config = dict(
    n_experts=160,
    d_expert=64,
    normalize_top_k=True,
    routed_scale=1.0,
    lr_router=0.000626,
    optimizer='soap_variant',
    batch_tokens=[32768, 65536, 131072],
    seq_len=1024,
    steps=5195,
)
Below are experts of layer 7 (counted from 0) of a mixture-of-experts language model. Rows are named router (the router's row for the expert), gate (a neuron's input weights, with its number), up (a neuron's input weights, with its number) and show model dimensions 0-191. Each number is 200 + 20 x the weight over its row's rms, rounded and kept within 0 to 999.
After each expert's rows: a language model's description of what the expert responds to. This comes from a sample of Wikipedia text that the model never trained on.

# expert 3
router,236,217,198,191,200,223,237,211,208,221,173,219,209,207,216,181,198,230,178,214,180,209,167,170,258,211,157,210,233,209,188,191,211,191,185,217,172,243,205,195,225,172,203,236,191,238,194,235,217,213,215,194,205,210,190,202,200,204,212,186,207,197,190,199,215,194,181,187,193,174,194,209,200,171,201,205,195,181,179,224,205,176,235,223,200,157,126,229,223,197,209,214,208,198,190,210,216,174,190,189,225,220,185,193,207,226,203,195,195,216,178,162,239,195,193,217,197,182,227,166,230,198,187,213,194,211,226,161,204,188,172,211,176,177,213,232,191,222,194,189,207,187,221,220,164,234,243,203,192,223,200,212,198,190,188,198,227,180,191,189,209,214,211,170,189,215,192,174,189,234,182,198,214,206,210,220,225,220,211,178,204,197,209,229,228,199,201,184,223,192,197,194
gate0,226,204,193,218,198,218,234,202,213,188,210,196,204,181,178,159,203,183,186,171,188,207,205,220,169,216,233,201,178,204,198,211,171,241,204,195,191,201,227,183,200,179,216,196,205,207,201,191,243,186,201,213,239,188,166,218,172,212,222,199,190,211,211,180,208,177,161,168,219,196,209,226,191,195,212,198,194,212,200,188,269,202,212,202,190,218,236,189,209,158,216,205,200,184,181,187,208,211,166,196,211,208,224,213,219,167,194,216,221,204,209,191,202,221,182,175,241,206,214,232,230,195,218,235,207,202,213,182,173,202,195,209,194,173,191,190,200,199,185,197,199,167,184,191,191,253,214,203,176,190,186,182,152,202,171,203,190,167,221,183,193,191,206,205,212,234,266,186,178,205,229,169,193,206,164,215,218,178,219,211,162,210,225,203,215,195,214,205,216,188,183,218
up0,196,219,214,192,194,212,169,246,182,179,181,179,202,183,212,240,185,229,165,254,191,196,186,209,236,211,180,204,223,192,210,215,157,183,204,188,178,226,214,203,238,187,201,214,220,240,202,183,180,189,212,203,212,209,194,198,189,163,202,193,195,189,205,204,186,199,204,191,188,189,168,190,183,201,190,197,190,197,205,198,168,219,138,206,186,186,211,203,214,178,247,190,175,185,175,193,203,215,228,205,183,191,193,160,152,202,213,225,162,235,205,248,207,193,216,186,192,169,200,189,188,202,166,200,183,210,198,168,210,168,208,233,231,205,180,215,180,202,234,234,219,187,180,194,195,190,176,180,198,182,201,184,199,199,234,214,220,195,219,193,200,193,190,192,262,232,190,193,211,201,178,206,199,192,192,175,182,216,219,221,208,179,225,206,167,203,210,200,188,205,213,206
Description: Word pieces and raw byte pieces inside non-English names and scripts, such as Sy-r-ia, Gu-j-arat, An-k-ara and CJK characters.

# expert 54
router,208,204,204,195,190,212,213,203,208,175,153,189,185,202,167,222,195,202,190,188,216,215,194,203,199,167,203,210,181,217,174,189,221,166,189,176,200,190,194,176,209,179,199,208,155,178,199,202,176,187,216,233,194,207,175,203,194,182,218,187,191,244,200,190,180,196,160,191,213,229,225,216,190,230,170,175,191,194,185,207,171,174,169,211,210,236,214,221,193,196,246,185,245,211,158,190,203,213,176,189,197,178,193,192,200,182,193,209,219,188,200,222,207,234,204,210,212,181,205,172,205,211,188,214,221,195,195,201,212,212,198,188,188,209,199,177,231,229,206,169,212,196,188,209,160,170,226,175,163,177,210,204,196,205,194,173,194,171,239,174,196,181,221,175,207,222,183,172,194,193,183,218,214,164,194,210,173,161,197,182,222,180,270,196,193,199,185,181,171,170,235,209
gate0,176,217,181,208,191,210,217,208,228,168,175,192,191,238,182,188,231,176,216,180,212,171,212,191,198,181,195,200,203,185,160,197,237,222,210,197,229,177,183,173,202,185,236,201,202,234,200,240,241,183,182,222,206,196,167,220,174,216,204,197,157,214,244,202,192,194,177,206,188,179,196,195,176,211,208,224,208,194,195,198,192,198,230,186,180,224,232,184,186,188,216,210,204,231,212,178,229,162,177,212,200,192,195,201,193,141,229,182,191,183,221,198,202,230,195,194,197,180,205,236,200,179,208,207,214,167,195,197,157,222,196,209,204,200,227,189,193,188,245,209,172,242,198,207,219,221,225,192,191,215,161,192,187,193,209,207,178,186,228,213,203,187,197,170,222,192,177,181,235,200,181,226,213,204,215,177,190,204,161,199,211,210,215,187,202,216,183,172,194,235,194,169
up0,197,167,199,158,205,181,205,220,176,216,177,234,158,221,179,211,193,207,181,222,195,219,212,193,197,203,198,172,218,192,214,179,187,197,200,156,169,221,179,186,247,210,183,175,223,177,167,191,179,206,177,204,204,203,177,185,209,195,172,220,195,197,162,205,183,202,182,207,194,172,214,182,212,197,187,185,180,167,209,216,194,214,195,215,201,210,200,196,196,180,166,187,189,203,194,161,199,201,218,195,167,185,221,236,210,213,174,164,221,166,211,208,226,214,177,207,225,200,240,164,188,219,202,208,195,185,188,223,195,194,209,204,225,206,180,193,209,213,153,191,174,152,170,180,230,208,195,213,190,206,197,183,216,230,217,208,189,187,214,185,201,205,167,176,199,203,199,195,211,197,206,197,207,178,210,181,216,198,171,209,186,193,186,194,166,265,200,215,152,198,148,230
Description: Raw bytes of Greek, Thai, Tamil, Arabic and other non-Latin script text, plus some scattered short English words like "the".

# expert 48
router,191,213,240,226,202,204,224,168,196,199,210,205,190,215,182,200,197,202,247,205,173,203,206,209,229,157,228,209,229,190,190,200,205,207,188,181,204,187,209,193,217,179,192,243,191,218,231,185,173,186,192,209,225,196,196,193,227,190,221,198,209,209,192,210,217,227,158,204,186,207,206,191,214,232,189,168,189,221,184,195,206,216,202,165,203,184,213,185,223,216,185,207,175,188,214,242,206,188,188,178,191,221,202,234,169,213,229,197,205,184,193,225,169,196,225,214,227,188,199,178,221,201,226,224,193,176,179,236,163,204,168,187,203,209,231,198,184,168,205,176,203,158,218,150,210,214,217,144,184,180,217,226,215,207,230,169,205,237,185,221,181,200,202,196,215,238,239,187,202,194,188,189,201,207,205,154,200,186,202,209,214,181,188,232,200,215,178,197,191,193,170,229
gate1,157,162,191,213,208,227,189,239,229,189,186,190,215,189,200,205,210,219,217,210,182,225,192,187,201,205,172,200,189,240,185,231,184,237,219,184,224,202,210,217,173,198,233,197,203,186,169,177,211,185,168,230,184,190,200,218,197,204,219,216,178,219,185,208,224,205,208,196,191,215,199,182,197,174,183,173,206,189,216,177,184,183,199,209,172,232,173,196,184,203,208,242,156,196,182,194,227,149,211,215,213,220,202,202,199,224,213,195,202,181,226,195,149,197,177,212,217,203,198,195,239,183,232,176,202,192,208,211,186,216,189,173,210,226,213,182,186,221,171,182,188,181,208,207,203,257,187,210,218,174,213,209,242,190,212,189,229,211,200,222,217,178,225,176,208,215,228,203,203,188,196,213,211,207,212,148,226,201,183,198,221,205,197,222,175,166,236,183,195,167,181,179
up1,157,181,209,212,155,206,219,186,188,224,202,195,141,164,180,171,225,181,211,206,185,203,178,249,180,213,202,211,194,190,210,186,182,161,180,229,210,183,189,183,196,187,222,196,192,218,236,216,204,204,208,154,227,240,216,206,185,233,201,203,211,239,218,179,206,181,210,189,220,232,199,201,213,201,195,173,222,227,202,194,183,228,197,189,187,211,195,185,215,209,155,210,237,210,173,211,237,220,222,168,208,184,218,186,202,211,186,216,207,243,175,219,210,212,168,233,163,206,211,207,211,186,202,196,205,193,185,213,197,184,218,207,213,222,188,211,208,164,179,180,189,234,187,221,237,192,174,204,199,205,192,198,216,207,188,159,199,203,189,211,201,205,213,198,197,199,211,208,226,193,189,230,197,214,234,193,195,219,238,202,173,189,231,220,211,185,208,195,230,200,245,183
Description: Line breaks ending infobox and list lines, plus word pieces within taxonomy fields like Amphibia, Angiosperms, and labels like Species, Industry.

# expert 62
router,202,160,193,194,185,207,193,170,214,185,200,208,221,206,228,212,213,210,169,225,195,190,216,182,200,207,236,210,212,229,185,217,207,201,230,175,187,195,201,218,211,213,179,197,186,192,200,221,187,208,171,174,209,197,209,195,186,234,228,217,181,228,216,160,214,218,201,189,213,228,203,229,169,188,178,175,213,188,166,175,231,215,208,244,224,160,192,211,192,195,216,185,218,198,195,167,197,209,241,204,183,197,201,193,235,186,197,205,217,190,156,215,176,227,217,231,188,209,191,201,206,163,213,218,214,178,204,200,173,195,205,198,212,189,200,202,234,211,182,180,195,186,210,178,218,219,204,193,184,214,186,176,226,202,167,192,220,218,285,224,157,172,217,176,185,208,202,192,209,173,178,207,219,174,169,208,207,158,195,211,178,209,185,163,191,179,224,186,205,186,184,180
gate1,194,157,209,194,208,202,220,217,225,228,168,202,210,189,188,208,202,221,214,197,209,180,188,138,210,185,198,213,217,215,229,197,194,208,194,201,215,203,207,215,222,215,213,181,176,169,161,218,228,162,162,207,194,209,203,191,165,225,202,184,230,204,175,201,195,183,212,169,216,206,217,232,205,182,230,195,183,197,199,229,210,222,213,222,186,182,243,154,215,199,203,209,182,182,208,190,239,208,204,222,244,204,219,191,231,213,212,183,220,175,216,200,210,206,192,201,178,222,167,219,188,184,184,170,173,194,192,160,194,197,226,226,196,214,229,206,213,198,185,176,189,190,192,216,211,204,196,208,156,161,195,185,160,233,215,190,231,186,243,219,232,212,180,207,217,207,212,188,211,208,235,188,187,161,197,178,190,214,214,216,176,182,184,189,211,181,193,211,206,166,182,227
up1,214,215,175,221,207,244,211,172,205,220,212,195,208,186,193,165,171,173,199,184,179,222,203,201,196,198,241,188,204,216,186,198,215,244,204,222,230,199,207,196,203,211,222,214,216,202,211,192,198,180,204,202,226,160,207,172,197,196,179,198,190,159,183,227,228,178,215,199,169,197,185,194,193,242,196,206,207,187,201,213,218,184,178,183,188,226,241,211,217,149,198,177,222,203,186,201,205,201,198,222,216,205,207,246,202,216,187,229,199,188,215,177,189,171,208,185,185,174,210,207,183,203,164,235,237,223,209,209,213,186,215,207,173,212,189,212,209,175,192,196,175,238,168,184,218,214,186,248,183,205,189,209,230,156,183,205,217,212,190,207,170,184,206,204,176,211,210,249,232,192,188,208,158,235,182,183,249,214,224,194,179,226,199,196,189,195,179,193,198,193,207,229
Description: Words in names of sporting events and national organizations, like Olympic, Championship, World Cup, National, Eurovision Song Contest, Army.

# expert 0
router,184,194,180,192,197,223,210,178,173,224,182,210,227,229,193,183,190,179,200,226,170,164,187,163,191,199,188,177,163,221,196,207,187,213,193,196,215,206,179,250,216,194,187,188,208,194,147,212,195,222,213,215,162,205,166,223,218,236,196,212,179,212,245,197,199,201,211,206,187,182,169,183,180,217,211,202,206,186,184,193,185,205,189,180,232,214,211,207,188,197,191,191,196,203,177,159,203,189,212,226,193,165,190,185,162,218,199,212,238,202,225,252,247,215,174,215,192,221,161,179,178,216,212,187,186,182,195,218,223,175,212,209,193,185,198,202,174,209,173,205,191,190,191,234,242,190,222,178,199,228,194,204,214,216,229,187,176,200,239,164,184,173,191,213,199,191,213,209,236,206,174,214,217,204,212,192,224,207,204,219,203,217,191,172,199,216,218,187,190,213,150,199
gate1,223,213,194,203,180,199,205,202,190,179,197,169,214,231,210,185,246,223,186,218,221,205,182,214,224,245,185,213,214,202,177,207,166,260,230,200,188,169,184,207,179,183,194,201,214,182,165,195,205,201,226,207,204,193,178,198,247,219,193,224,182,196,152,196,176,235,226,203,251,205,176,197,220,197,214,197,189,205,194,223,193,221,167,210,209,137,194,202,183,191,224,190,187,196,232,225,236,180,220,213,186,204,190,231,172,209,195,192,191,215,191,222,196,187,202,201,182,196,195,216,186,202,174,193,192,214,174,198,196,232,190,235,172,191,196,221,185,225,188,167,218,180,190,197,198,193,198,209,206,181,212,172,222,205,179,205,184,195,209,240,176,245,205,183,194,226,206,201,221,203,175,220,192,234,203,176,189,188,201,213,182,171,201,187,189,179,160,172,203,214,164,191
up1,180,215,214,167,182,213,193,213,192,187,191,182,209,162,207,196,223,212,191,211,201,194,191,193,188,219,184,192,191,165,197,252,178,202,193,206,204,210,195,178,220,210,230,207,237,203,210,253,209,180,183,184,179,201,206,186,191,223,193,183,181,197,185,204,191,193,205,178,176,190,209,194,209,229,187,195,190,199,222,182,190,217,163,203,184,213,244,179,204,202,196,204,197,169,201,204,237,198,219,198,188,195,183,211,194,211,227,224,195,178,201,226,205,192,196,231,201,164,203,222,184,222,208,219,225,182,203,180,215,204,153,187,219,213,221,191,195,170,201,207,172,160,220,199,224,222,242,210,260,214,195,188,261,182,204,206,203,211,221,211,175,237,211,168,206,232,209,251,178,197,208,215,213,253,200,218,178,225,196,203,201,197,196,154,176,239,179,173,197,197,194,193
Description: Common nouns naming places, groups or works after "the" or "a", such as club, school, city, album, town.

# expert 2
router,168,170,208,213,177,161,195,184,219,168,195,224,179,184,180,178,171,210,216,223,166,207,205,205,217,190,236,186,234,173,211,170,219,184,220,222,208,170,186,169,199,207,172,207,206,179,237,197,221,220,213,205,247,196,170,166,219,189,185,182,193,230,183,190,212,218,205,184,207,207,175,177,224,191,168,192,180,174,177,201,203,222,202,198,193,189,220,177,232,155,209,200,209,193,258,186,213,230,216,182,168,223,183,220,171,212,202,194,178,167,197,186,217,235,203,195,191,222,193,191,187,198,200,211,216,173,211,180,222,178,224,209,163,196,196,198,223,224,211,197,184,192,201,172,244,193,188,180,165,229,208,228,215,202,201,187,170,206,172,180,215,213,189,227,211,205,210,193,184,212,181,204,212,210,225,226,228,174,169,210,215,200,177,208,193,199,204,224,200,199,220,232
gate0,218,202,202,223,187,173,249,193,188,174,182,186,182,203,196,182,185,214,170,198,242,214,196,190,200,183,194,195,186,174,184,153,226,171,173,211,219,220,244,214,209,176,195,196,194,228,200,158,197,206,199,200,218,181,186,210,225,203,167,149,186,183,202,172,207,215,183,173,217,189,173,154,227,239,177,214,193,181,212,207,240,192,182,223,214,191,211,189,214,171,198,219,215,183,180,233,196,206,250,215,228,189,231,191,213,196,206,183,226,179,179,182,204,195,218,186,196,201,190,205,189,209,205,196,203,155,210,218,192,195,212,196,182,213,171,205,202,208,198,204,159,238,201,199,183,204,160,210,156,196,169,205,184,230,212,197,180,205,193,212,212,203,173,201,163,223,222,202,214,196,188,196,240,176,203,218,203,195,219,202,145,212,202,199,197,192,192,199,232,215,222,212
up0,186,196,225,179,204,223,177,211,151,183,185,232,205,187,212,210,201,235,224,195,216,191,180,172,178,209,163,188,222,220,186,192,184,150,209,200,198,190,220,188,158,237,158,183,195,217,178,215,198,180,201,186,224,201,207,214,243,178,192,223,201,193,202,181,191,213,224,225,191,178,175,152,227,207,199,188,223,239,221,186,203,181,165,187,182,217,223,179,189,210,200,194,192,185,196,201,212,184,210,208,245,207,165,204,218,230,172,193,212,164,198,209,207,190,185,173,189,220,170,177,201,222,182,231,213,236,201,192,211,195,224,191,174,222,185,203,194,215,217,220,208,180,221,206,182,207,238,227,212,207,205,191,189,209,183,190,205,165,205,180,214,222,228,235,161,220,194,207,193,194,172,222,216,208,226,218,193,199,220,239,211,218,208,229,209,154,207,198,198,201,207,217
Description: Words and cells in election result tables, such as Candidate, Votes, Turnout, ±%, rejected ballots, gain; also minor-planet table terms like MPC, JPL.

# expert 15
router,168,196,204,190,162,240,206,191,219,239,205,211,219,205,208,233,204,191,230,218,204,184,224,215,194,185,200,157,210,190,180,229,195,207,195,187,184,195,208,200,208,180,149,192,188,208,234,205,187,219,235,222,192,209,195,228,210,166,217,195,195,214,209,207,232,214,232,173,183,200,189,186,194,173,172,183,188,177,157,236,208,222,214,212,196,202,236,220,194,210,200,185,228,206,188,168,202,212,213,183,167,226,204,189,192,206,194,204,217,179,186,208,224,165,177,231,185,273,211,205,168,221,217,223,214,206,215,250,185,200,191,212,185,190,187,176,170,205,200,227,199,222,229,202,209,179,204,186,185,187,204,212,209,199,190,233,218,175,192,211,201,227,204,193,218,199,225,170,192,213,192,181,202,219,238,229,182,190,222,223,221,198,175,205,210,181,201,203,230,164,169,218
gate2,187,228,176,203,150,192,190,220,239,219,195,171,208,214,171,212,213,191,193,206,238,215,196,213,253,206,198,206,181,177,200,163,218,178,187,203,189,178,207,224,199,209,191,182,197,181,176,209,166,168,232,220,190,211,191,220,211,199,148,168,178,183,185,178,215,201,201,228,193,199,192,187,192,203,197,245,174,177,218,188,197,203,207,180,213,159,224,211,194,198,243,182,203,178,186,195,172,216,209,240,193,192,206,203,193,208,178,188,196,205,181,181,220,181,208,192,204,227,228,206,240,216,195,198,181,220,213,177,204,187,159,226,188,176,200,220,196,207,185,230,202,195,172,217,212,186,228,205,201,211,171,195,202,211,146,189,204,179,206,227,204,207,222,192,198,175,225,185,159,218,196,167,180,187,181,200,200,185,201,169,204,214,195,171,185,171,187,244,186,181,240,195
up2,208,225,208,178,194,217,183,205,213,207,179,222,191,193,222,206,191,193,215,234,212,222,193,191,195,206,191,207,182,217,206,150,208,190,202,215,159,220,149,238,228,162,206,214,221,178,193,198,163,162,179,207,180,214,192,170,211,212,193,196,263,198,178,212,205,216,204,218,174,203,217,204,220,214,197,230,231,201,213,155,169,209,166,191,201,228,208,194,220,207,187,190,176,237,218,189,226,194,230,203,184,215,206,180,204,218,223,182,203,196,209,183,211,201,215,199,217,232,237,211,210,196,176,203,242,160,191,218,200,211,220,225,156,182,171,189,215,199,195,180,190,207,222,212,200,233,190,204,197,201,183,204,224,211,186,178,198,206,169,196,211,188,204,194,210,209,203,235,190,204,202,224,197,206,150,192,170,221,193,187,221,199,227,241,231,217,162,231,193,194,174,191
Description: Stem pieces of abstract English nouns and verbs, often after c, p or sc, such as Disc-our-se, p-ow-er, cur, princip, econom.

# expert 11
router,189,161,209,209,178,202,198,220,232,196,214,222,226,205,189,215,176,227,192,198,224,193,226,148,193,210,191,209,199,224,208,195,205,192,180,183,170,170,174,181,226,177,189,227,152,210,164,201,175,199,185,211,208,198,180,217,183,178,224,173,192,201,208,209,219,200,227,189,213,207,135,180,162,238,216,170,179,204,198,199,194,203,202,192,220,176,193,183,176,226,189,166,210,228,202,212,212,210,207,221,181,215,171,205,228,181,159,213,199,182,180,220,203,232,164,198,196,205,173,160,168,207,226,218,201,183,179,226,203,219,183,227,218,226,198,222,187,202,192,206,212,226,200,223,175,169,211,240,170,200,201,193,209,219,202,201,223,212,210,200,179,229,218,243,214,209,224,187,198,238,174,182,227,195,179,174,204,210,201,195,186,207,185,205,226,204,177,195,214,207,202,225
gate0,206,225,205,200,216,200,222,227,202,194,201,213,205,211,185,239,195,214,187,236,204,190,220,161,195,222,195,197,178,162,228,240,231,192,198,170,200,195,187,182,214,184,199,198,189,196,206,184,197,207,191,207,196,207,199,203,208,248,174,199,220,185,170,222,148,176,204,185,209,198,186,171,164,195,189,200,163,187,192,214,209,207,195,231,221,176,172,215,197,228,127,202,210,215,213,205,178,190,190,170,203,212,225,178,216,192,230,194,197,188,208,196,208,180,195,167,199,207,187,208,238,220,219,205,240,197,243,225,177,225,167,189,199,163,206,192,192,207,183,183,187,201,191,194,172,193,194,241,220,230,197,220,194,191,230,226,235,220,204,182,212,188,223,220,189,160,184,216,208,198,246,202,211,195,231,165,175,202,194,221,195,191,230,198,199,231,220,187,185,225,207,202
up0,216,176,221,207,193,169,212,181,167,200,207,189,211,199,182,186,212,172,198,213,225,190,160,186,186,202,171,170,184,206,197,196,227,186,147,205,231,209,233,178,261,185,227,208,193,202,208,218,206,235,214,185,196,200,228,190,208,187,189,197,202,218,201,161,204,199,227,197,196,193,245,197,216,199,172,222,202,201,205,200,190,191,202,225,207,184,226,201,188,202,214,186,210,191,190,228,203,184,208,205,186,175,203,239,221,220,181,192,191,163,216,176,212,184,218,178,197,188,204,138,212,216,198,197,216,210,207,218,188,205,210,164,174,198,225,199,205,189,176,172,179,219,224,214,200,189,189,193,243,180,197,158,241,236,210,176,155,177,209,210,177,221,191,181,179,183,213,211,155,156,210,191,190,218,184,192,187,197,218,190,231,188,196,198,221,179,179,178,242,191,199,213
Description: Noun-forming suffixes and abstract nouns closing a word, as in contention, expedition, reserve, victory, conflict, interest.

# expert 43
router,183,223,230,223,187,161,197,183,215,194,203,212,168,148,180,201,190,229,221,204,201,201,213,167,178,201,215,224,172,259,182,184,196,185,193,183,189,207,196,203,198,187,230,198,170,201,200,218,203,220,178,242,207,194,207,203,237,192,195,161,206,223,216,193,218,210,214,201,199,247,195,235,223,196,181,152,177,187,170,181,224,169,202,207,216,201,189,177,215,231,229,164,199,202,191,194,198,205,203,221,199,194,208,206,227,182,175,210,225,175,173,207,234,231,211,190,213,236,187,223,196,177,207,197,204,190,201,182,201,189,185,236,241,199,194,218,215,196,224,181,185,217,200,189,221,181,233,182,209,199,181,179,239,209,172,173,185,208,211,225,181,187,223,179,181,201,194,206,233,174,189,225,223,184,162,237,206,168,227,206,215,220,198,187,192,195,210,193,199,201,178,183
gate0,219,218,213,198,235,239,197,207,188,200,214,182,226,186,170,176,178,189,198,215,224,225,174,221,174,254,218,197,207,248,150,173,194,232,199,171,207,197,188,196,222,215,205,189,186,230,171,220,203,198,203,193,241,221,176,219,173,194,171,205,189,205,223,203,188,238,189,211,177,189,216,170,214,196,213,163,185,182,208,208,187,205,198,173,206,209,219,194,163,198,203,202,188,182,176,207,193,194,229,234,188,201,156,231,187,208,192,185,209,189,203,219,203,213,209,194,220,183,210,199,163,222,193,190,183,183,208,236,212,177,212,175,212,188,226,187,210,195,196,231,191,184,207,170,192,194,206,242,183,195,179,233,149,200,168,197,203,191,219,206,174,224,214,173,188,214,250,172,196,156,229,210,190,213,215,177,213,221,202,207,202,205,184,223,210,205,191,199,202,225,176,201
up0,159,198,223,223,194,182,176,194,214,194,177,204,227,210,187,236,150,215,200,201,201,212,199,210,208,231,180,238,227,213,198,199,191,240,183,198,163,210,188,186,205,221,203,188,214,196,199,222,211,199,223,206,212,156,184,225,185,177,212,221,210,200,218,228,228,164,223,202,229,183,217,193,208,214,216,200,210,186,204,180,187,186,162,211,163,200,199,199,191,242,209,183,201,179,178,195,225,148,257,182,203,210,176,227,175,173,209,202,189,228,173,222,238,205,197,161,189,202,208,198,256,252,188,182,207,207,209,221,215,193,213,177,241,191,240,161,190,214,162,201,209,193,191,201,205,191,181,181,232,198,181,200,197,203,201,202,202,187,221,187,191,191,216,210,201,199,189,193,204,199,207,189,211,210,208,201,203,207,181,204,163,211,228,234,163,213,185,205,183,205,185,204
Description: Capitalized words inside names of states, parties, organizations and places, such as United States, Democratic, Wisconsin State Assembly.

# expert 59
router,229,215,177,182,181,193,173,231,163,179,212,230,188,240,167,186,203,202,241,209,178,217,155,208,186,193,176,204,211,165,212,189,185,229,186,176,206,194,246,190,213,193,189,178,209,195,181,188,205,197,188,193,205,192,155,220,211,192,206,207,195,198,207,185,214,227,202,240,158,204,234,205,183,230,189,177,206,226,180,213,205,199,218,183,214,202,179,212,202,186,192,195,174,213,238,231,207,196,222,209,224,184,195,223,213,214,217,199,225,215,224,199,180,192,182,184,177,158,241,194,193,185,185,218,132,218,184,215,216,199,187,161,204,198,207,172,178,181,179,185,203,195,221,182,210,231,189,209,236,183,217,210,204,176,214,199,201,218,164,207,209,226,204,221,200,167,193,222,228,192,192,201,209,208,214,219,212,226,216,205,184,194,185,139,204,201,181,215,198,183,209,225
gate1,191,213,187,210,201,197,202,175,227,169,205,209,195,172,216,167,196,190,224,187,197,242,193,164,195,210,215,209,202,198,209,214,200,210,160,195,195,207,181,232,191,193,202,207,215,234,221,186,204,199,211,208,198,197,200,220,198,157,208,223,193,154,230,197,190,204,204,186,193,198,226,223,183,187,199,183,178,165,207,185,180,247,198,167,230,198,250,188,229,198,179,190,175,194,213,173,175,186,203,198,172,194,147,222,217,210,163,145,201,194,205,211,201,204,205,202,183,187,214,193,186,202,234,186,178,205,174,191,217,196,213,158,197,157,165,172,194,192,220,177,204,228,216,219,213,194,213,178,209,180,201,182,197,233,199,203,191,215,222,172,154,181,231,244,189,227,175,175,189,183,231,198,221,186,198,197,180,182,195,199,196,170,192,184,175,205,201,240,191,210,181,207
up1,228,178,205,193,179,208,232,232,177,206,177,266,198,230,208,161,217,150,203,194,189,153,203,187,224,165,196,207,210,225,167,193,194,189,202,202,208,188,212,216,204,198,186,204,218,237,179,246,219,186,192,217,207,185,209,183,192,202,206,208,188,203,192,202,210,215,179,224,198,199,203,194,207,227,200,198,192,167,236,202,203,190,225,204,193,170,208,230,187,185,157,193,195,187,235,198,172,196,226,231,212,224,227,223,200,210,219,223,204,201,189,171,197,199,199,178,173,238,234,202,261,211,202,169,227,144,203,206,218,209,199,194,211,219,202,194,228,184,197,216,198,196,191,218,189,198,201,196,211,188,226,185,196,209,212,223,202,193,227,211,174,235,176,203,215,201,221,217,223,186,226,205,179,214,190,192,181,222,221,199,211,209,154,177,180,180,183,205,202,236,194,171
Description: Line breaks ending image captions, table rows, citations or sentences before a new paragraph, e.g. after "is on the left".

# expert 23
router,225,194,238,183,184,176,209,219,179,189,195,169,198,186,202,234,182,231,205,200,227,193,213,168,225,162,181,227,199,220,212,218,204,186,150,177,246,212,213,199,202,187,237,219,159,186,211,221,222,213,156,213,177,190,238,213,211,186,194,212,213,193,211,181,211,214,181,199,209,222,246,184,211,213,217,188,181,191,188,230,244,222,182,198,225,190,186,187,188,210,212,188,252,193,169,183,207,198,195,190,178,215,205,182,209,208,198,191,170,170,181,223,184,228,217,203,217,201,183,224,219,222,202,216,212,175,188,205,209,193,173,191,215,211,225,220,202,207,188,198,203,187,209,191,205,194,205,206,198,229,192,205,230,202,159,177,215,162,229,194,172,193,205,179,217,211,209,219,220,237,215,216,198,206,147,201,252,156,199,174,208,200,213,197,189,228,203,202,205,186,181,206
gate17,219,211,210,228,175,214,166,217,202,169,233,210,190,211,242,239,228,152,231,210,193,213,214,234,216,213,148,221,200,185,196,178,195,189,197,192,228,183,190,220,185,196,207,226,186,171,185,240,178,196,177,226,188,212,228,215,190,231,193,207,186,200,202,202,186,214,199,205,201,209,205,190,233,205,177,206,238,200,204,225,172,179,208,209,199,186,185,227,220,201,182,152,230,187,174,222,214,215,192,204,196,194,190,199,217,225,202,227,165,191,222,195,169,209,224,205,187,192,217,197,212,173,233,217,222,179,195,193,224,201,216,218,180,173,194,241,191,236,166,178,154,181,201,219,178,191,182,169,205,181,195,196,197,204,196,217,196,228,200,178,188,202,221,210,205,197,239,223,188,177,187,212,222,197,178,177,208,223,205,165,200,190,192,197,148,209,162,188,183,209,193,201
up17,184,189,194,184,225,191,161,208,204,198,203,179,199,181,193,212,206,170,184,210,171,202,217,201,232,181,196,241,185,188,183,221,221,182,190,190,176,195,204,193,198,167,183,208,187,183,231,219,236,189,178,227,205,227,183,218,223,206,186,201,205,203,203,177,164,223,206,189,150,205,205,189,212,164,190,220,192,168,215,196,229,206,200,198,205,213,235,229,179,222,187,193,226,218,212,215,196,180,222,171,161,198,186,210,175,148,196,204,231,230,183,221,203,184,190,213,232,214,186,196,159,200,193,192,185,248,268,211,190,200,201,221,180,181,219,208,200,150,211,193,201,200,215,212,202,194,191,211,182,205,160,224,205,203,210,165,226,205,169,201,203,222,210,193,185,201,212,218,210,220,241,169,231,224,196,197,208,193,173,194,237,221,228,191,183,185,207,180,184,177,195,188
Description: Nationality adjectives and article slots opening descriptions of people, bands or films, as in by English alternative rock band, Walt Disney.

# expert 33
router,192,227,199,204,205,179,196,183,187,207,212,164,165,214,156,215,189,211,203,209,192,217,164,208,176,203,195,233,238,196,219,182,237,236,226,217,175,213,190,207,190,188,177,203,230,176,191,154,189,208,179,210,211,169,210,198,231,190,205,215,210,187,177,195,213,230,192,225,250,202,220,205,180,199,190,193,236,195,182,204,221,193,217,184,211,183,152,198,213,225,167,213,205,191,189,209,229,200,172,192,219,203,211,232,223,220,206,179,193,174,229,173,180,198,232,175,168,203,230,180,195,223,189,192,172,174,175,227,227,193,191,174,195,230,200,196,206,165,229,191,221,199,219,179,227,218,187,207,216,216,231,201,201,183,207,177,167,222,202,216,189,185,216,200,205,236,224,199,193,210,197,209,197,175,207,212,199,162,203,240,224,183,182,215,209,186,185,206,230,164,221,222
gate1,180,175,201,225,204,191,186,194,194,215,155,183,203,202,170,197,192,231,196,192,198,226,205,207,193,204,178,192,164,186,212,213,158,213,196,204,243,202,227,170,172,150,161,210,222,223,202,188,206,224,187,209,196,185,204,238,173,231,184,212,204,196,181,172,198,187,159,184,148,184,197,206,232,186,180,188,199,190,193,194,221,202,171,187,216,225,191,186,195,215,191,211,218,196,181,216,190,216,200,226,203,194,206,172,226,174,174,216,232,229,211,235,240,194,211,177,209,211,243,216,216,194,217,175,176,222,192,200,224,201,231,179,180,236,203,178,223,199,188,184,218,240,227,200,201,162,204,160,189,205,199,191,177,233,174,186,188,198,197,177,171,181,209,161,215,211,201,193,203,216,183,196,232,202,203,173,217,231,204,206,201,207,187,177,210,213,184,222,201,204,223,231
up1,216,223,205,169,185,197,191,211,209,202,214,230,220,172,152,197,187,249,236,181,198,195,216,193,232,266,175,193,201,175,174,199,224,196,208,221,211,196,173,208,209,202,180,171,202,201,245,229,180,192,190,214,191,198,211,205,181,202,192,205,165,170,202,253,177,212,211,194,225,203,220,171,230,186,201,210,203,199,227,228,224,161,197,202,188,227,193,225,218,175,189,190,177,216,176,193,200,212,205,174,197,217,182,235,162,162,189,222,178,193,196,180,189,189,204,206,203,205,205,181,196,203,202,227,191,179,192,181,194,228,200,203,224,208,178,190,182,220,192,205,205,179,182,212,225,210,148,239,192,175,195,203,223,212,197,240,207,241,181,189,190,200,181,179,191,159,219,233,210,231,186,207,177,197,186,213,195,209,204,185,203,226,172,214,207,203,207,197,212,196,173,231
Description: Line breaks ending table rows and list items, plus table divider rows and race-result entries such as 7; and Ret;.